{
  "n_experts": 256,
  "d_expert": 32,
  "activation": "swiglu",
  "moe_layers": [1, 2, 3, 4, 5, 6, 7, 8, 9, 10, 11],
  "router_score": "softmax",
  "normalize_top_k": false,
  "routed_scale": 9.2,
  "balance_bias": false,
  "n_groups": 4,
  "init_std_router": 0.0242,
  "vocab_size": 4096,
  "norm_eps": 1e-06,
  "beta1": 0.9,
  "seq_len": 384,
  "train_tokens": 245100000
}
Below are experts of layer 4 (counted from 0) of a mixture-of-experts language model. Rows are named gate (a neuron's input weights, with its number), up (a neuron's input weights, with its number) and show model dimensions 0-95. Each number is 128 + 24 x the weight over its row's rms, rounded and kept within 0 to 255. Numbers have three digits each.
Before each expert's rows: a language model's description of what the expert responds to; "gets" lists some tokens that make up at least twice as much of what it gets as of all text. This comes from a sample of Wikipedia text that the model never trained on. Tokens count by the router's weight.

# expert 8
It responds to: Byte pieces of Korean, Thai and Chinese text in tables, final digits of years like 201'3', and words like and, New, century.
gets: " and", " &", " name", "ew", " New", " or"
gate0:109156173116188119133112138136110137122106127138168161113151148098132129148126135148160112093114114145101097114125104113120142098135115101142185095105105179110147134128108128139133155125141139109137084115135146114147123123133182152185125113113081122063118126112158099091129101128106107108
up0:118124145149094122124110127126133091083123126129158090125145114122105149081147131095108115161141144194141168139113147131156117155130145133105136162129124087156112073108105118155140092147124139142122158174093131182103113107150133143103152176155145145158146118151107121135099104097104143141
gate1:157152119120112108116119139115184081092150138124121162139134135128154144164125142085135129125102111132161112146126105150136112121115123144131118138120152141124135142129098081144110112157143113076147127049080158108154120118154104100078128110114099161120155143154150134113119119092172136170
up1:131069146108183142116143117125116149135109124170150123140096119144118120121115124133115093132174146133067105083167112142133128132133169102123143113132131136129128157150140129146177114127154132166121102182134109128149130108107161134170124145129144135139111158176086128151156136169156078119
gate2:121125111136157101095146135180142146101127106162100098074153139161117160107086157145117150142121069105112139178139099134116103145157099099097061136128089115158117139167136124121162124133160148143154135158128115121118140131114149114136117114122112094137116112097146143139158122129097102100
up2:179144120141098140108156120105105136115141141135144123140141098154085178106133142141126153123108108098126139094137101126111160091103098103115095133148136146141159149081124184128142121100168144115127151119135165123128145144114144098085151121150109102151092092088119138086134159136147083091

# expert 23
It responds to: Commas and line breaks ending a name, place or address item in lists and infobox fields, such as Street, or Aves.,
gets: ",", "\n", ")\n", " re", "200", "196"
gate4:145103081093138106130124116148152138090131141126099122138135124104143123076115117177148139204135138146145124134123165140114132167145114106106165148133171158122108097158124151125127085107142114154128127127126145085154073111132128138147099113107134110125154114071114121172135129116117077128
up4:112110145133085113123061145164162139161154123165129115111134148152152127133171103113107113106113135111150145105131102092112152094152132122140119144116101119105173127118106130146120162116067162107118107085146147119130136123112130110133096122074129098074141168122148143107130111168143117095
gate5:126093143141124137130110137133123130130110131173156124135096138163118154059139177147132158148108116110088099136104106120159127068105132076151119083137080137119143106158173100102111155107145133147101157136137134124155190115135132134106100145162147115115136106129134151131133153141115137102
up5:085127115135084131156141098104102138118092102140123102118141158114094162114127149117141117128128157117145112150069103117112145116097144121147139122141112106126152134158191125118134144118193129145159110120142120143183143112107135147159177150171171133155126143179129142093100112145138127124
gate6:122089148137150113158141107100129152099092097162104122165114144166109148090148145145154150115092109105111094122109094147069152117141161115096123123137079106124155116111138131115137174145103135140124118074127158118163143105106110116105109106109107143158115105145149143158099151087136095131
up6:167158129128130120102129125099130118132129135106125122181136136148097136120108124124128116099182091124162112110108107107103148131138130187127120156148095105127108130063082143141102101119102131133130117115117162142136114107110209120129104148138120125135097131185164120149107142096140082117

# expert 0
It responds to: Endings completing verbs and nouns, like inflic-ted, pl-anted, medic-ine, plus common adjectives and participles such as small, large, used, given.
gets: "ed", "ic", " a", "a", " used", "ine"
gate2:106161132068148152129161114120092126156089132117133137127143134142156162131116159114131097136128091112135096080111104129131142144098126107109150104144091116135086123119130130070092143077132142153094142122167095142105111122100096116152126170090136116146104123119146110137091104113126074140
up2:149118138109117126132109113150130111079182154153153086141126138076116086148136101154159155081131177136134125119150139094117107132152148068088101120149124089105115131117109132141137154106162156133126130146068124105125114135173138145093133116117135123111151152121126128124128156128132169085
gate3:098165154096102102118135147128127100102121089112119129142136139062144134103138108120101165079141146150098124104151072161136100122157141162135105130132125112111098099142110140104084116127141132102153145109118146170146105125112112103061124146145125119094133150098163135139107085112146113146
up3:154167149081103128122105123153102126134119091137140156156152120076159143121140123104099115063134137172112164112152079147124141111144121111159113143101162115115139113130114150143098122140175143102138147109116125152141105139146111100067150126160124122103131163113151139103076117102155118139
gate4:095148131122048087113140150111126122123135118092159101105156125171092106106105112100123121158137111138136107086152120128130130108163095126134147153137163100129085102079120113140156156096162130151111111127134139167090096143153120109131094100108136154078133118105136123131092115111109140134
up4:086061154147103120127125151134123156142116096143128121139129116137128134141134130070109086149123116111168121120152123144132144128146100141113108128127122139134122142114126114150164151090132099155103148070152133119112102154134150149138061145109153165121090133098209113147145136125162112120

# expert 21
It responds to: Past-tense and passive participle endings after was or were, as in occupied, created, provided, published, and Succeeded in succession boxes.
gets: "ed", "ied", "ated", " was", "ted", "red"
gate1:143141131124133117126147138114091155104145143121104093134128147111107142140094090151168095140128134164111077113146118116113138138104115156113122164169142118117105122144124147116158137087112149146203142136118093125129094149128097114154102156201116105139114133117141085079127157104116090126
up1:131120128105116151145141118077116163094150115093139157115143159106121120129090098090116133152098164157125183143149179149099134118128137162131109139158157132104129164131078095211143121138115136128133139110162139122125133132159112154129173108096097152122110129099126136107121127145161122116
gate2:081122105138121106156110115133120144115120142157137124109131128121156119150156151135096172132096159153110117083133154129143133102119144138174113127175118099130136130099188100135124152139131149150093149143150106137132123080134134148066138145147158110084120116147160138153086173107101101169
up2:138138137180157086162114120109118137138127121211138154078137138106128161120147162138129126123142132121090091094139100145156107145179124123125107142140130145128139109121134096090122154108148131145153113143167082131113104077135147122123131131125131128081145135169150136150116183099109133111
gate3:114124138121108138117152129162094156148116129119126106129161129140098141162125064138134153141168141180142104147174129149142162130134139186122126141152115111136091118137070123172163144082138119103133117156127118132127150149136118124127144181107109114144057133159104126129101150127127125160
up3:077141125132124093122120133111111115112137121123164120119166136107110186133165122113129123148164168165142110134118142115121150109181131121129124117173155164120122129095122120167131153141132120116176086132107085152150138108128141144165169129107094103117075132144118135080113129128088120180

# expert 29
It responds to: Colons after team names, labels or Total in sports scorelines and infoboxes, plus connecting words such as with, about, when, than.
gets: ":", " with", " |", ";", " about", " for"
gate4:141144119122138126103128093117131150150133144111144152097098182098139117158137141148079157104137113126097139126125132147084154113145089099141135120165144123155136155115145173101144149134101100155144127121128107089083079126150110157107121141196127124126152113155140112134111147072111152171
up4:163112156134091130149112142149154115102108135126122101077191107114124123126170113149155114151089178124132097098138155133098095157157140141090090128108131110106107094134116133137125137138102129132149096135142133145142130139104151086106099139127134153108120140115100131129173099152126083062
gate5:122149148116095130090118095085125104124106130120118127125110143163156075111138125137145116082139112130110160081107110096147100157087154159111111135171109100142145109130135122097141135164109108127104125117128156124166142132111103138134163163086136139122099132095102105106083124105128118055
up5:131151122141134108105094133097141131090108132111118089092102132122091170134130131089124121121120092131148171178126134161124144138126137115164154129114114129088141085101141145122099128142107125145163130147167151207140071098144079114140102101131134154114116128136109131135159165102122115103
gate6:151171103164108103126170096133142136144165118116129147127133122131107135146137129099144112102108152173098124105166140147102152139168139118129107149114166124159124135107138128137118131126151142149128133157068118128131125134182098124131131136187119103134108104157127159111214162156119116096
up6:121125063185114144148131113138142166145127101136117132149156138108149121113090096118170152133084142162161153136130149179156145155172144099118116139120130117122158121132125127106118132154138164155127138161134116127117106082155132133113076159107129113151103102109085172150135119146149167113

# expert 1
It responds to: Word-final pieces such as plural s, -ages, -ations after a stem, plus closing brackets, e.g. ar-ts, hundred-s, episodes, ).
gets: "s", ")", " B", "ation", "ts", "ed"
gate2:126154134120082116168111116185086145095161122140101106119154116142143136152109107126118105051118114115129126119116151141104132111126136131153112150158138120129088090103153143115137149111150128105160147154159100133112089137157099105118099160151100145121126130152186138129123106061119118110
up2:122181141133108137150154138137123122098115112148146111115129130138170111153095097099096120074124105091118151153133126143107132142145160078137116124139121143128078133128110120107148135108080131081158144163161099174084130138158124120132116109134090134090142128164179148123110098085141109138
gate3:107154081135092138132091069144156178157138112133150140147160154116133141150114143159112125134093155152129101151104132156107126108158108105133135075153154094126150109128152131127126121158099120120156079115116110139148091156119143096097168116093094129159138187151154119124124133137125115139
up3:086161087136113126175111109117149128143151106135163153148143114135142174088129157121135104144124126155110135121142135111078171131124099117158137108092132130128110093154137160109126135154066096129116078149093147155112139182137132136133182122125107124159141132164135112121099126123098160137
gate4:128122082128125106103128139083117112156154118155150112119119122116132128170118129106118127125094099130182131145109166140165084092122137132156145123107126106174120096132155121103156088168131133136101116135096162123080135134171069123125122144126174155133085115146128154104129136103117093161
up4:144114159145158112125140174096135150161120172089139114153131116125103147143156122086135167125102143089155136158147150152116140095101132156173099126097092163125118120102124140084133105159133156121088151106122124148157112107146141158173127116107126141123132118131117173138072126106165150156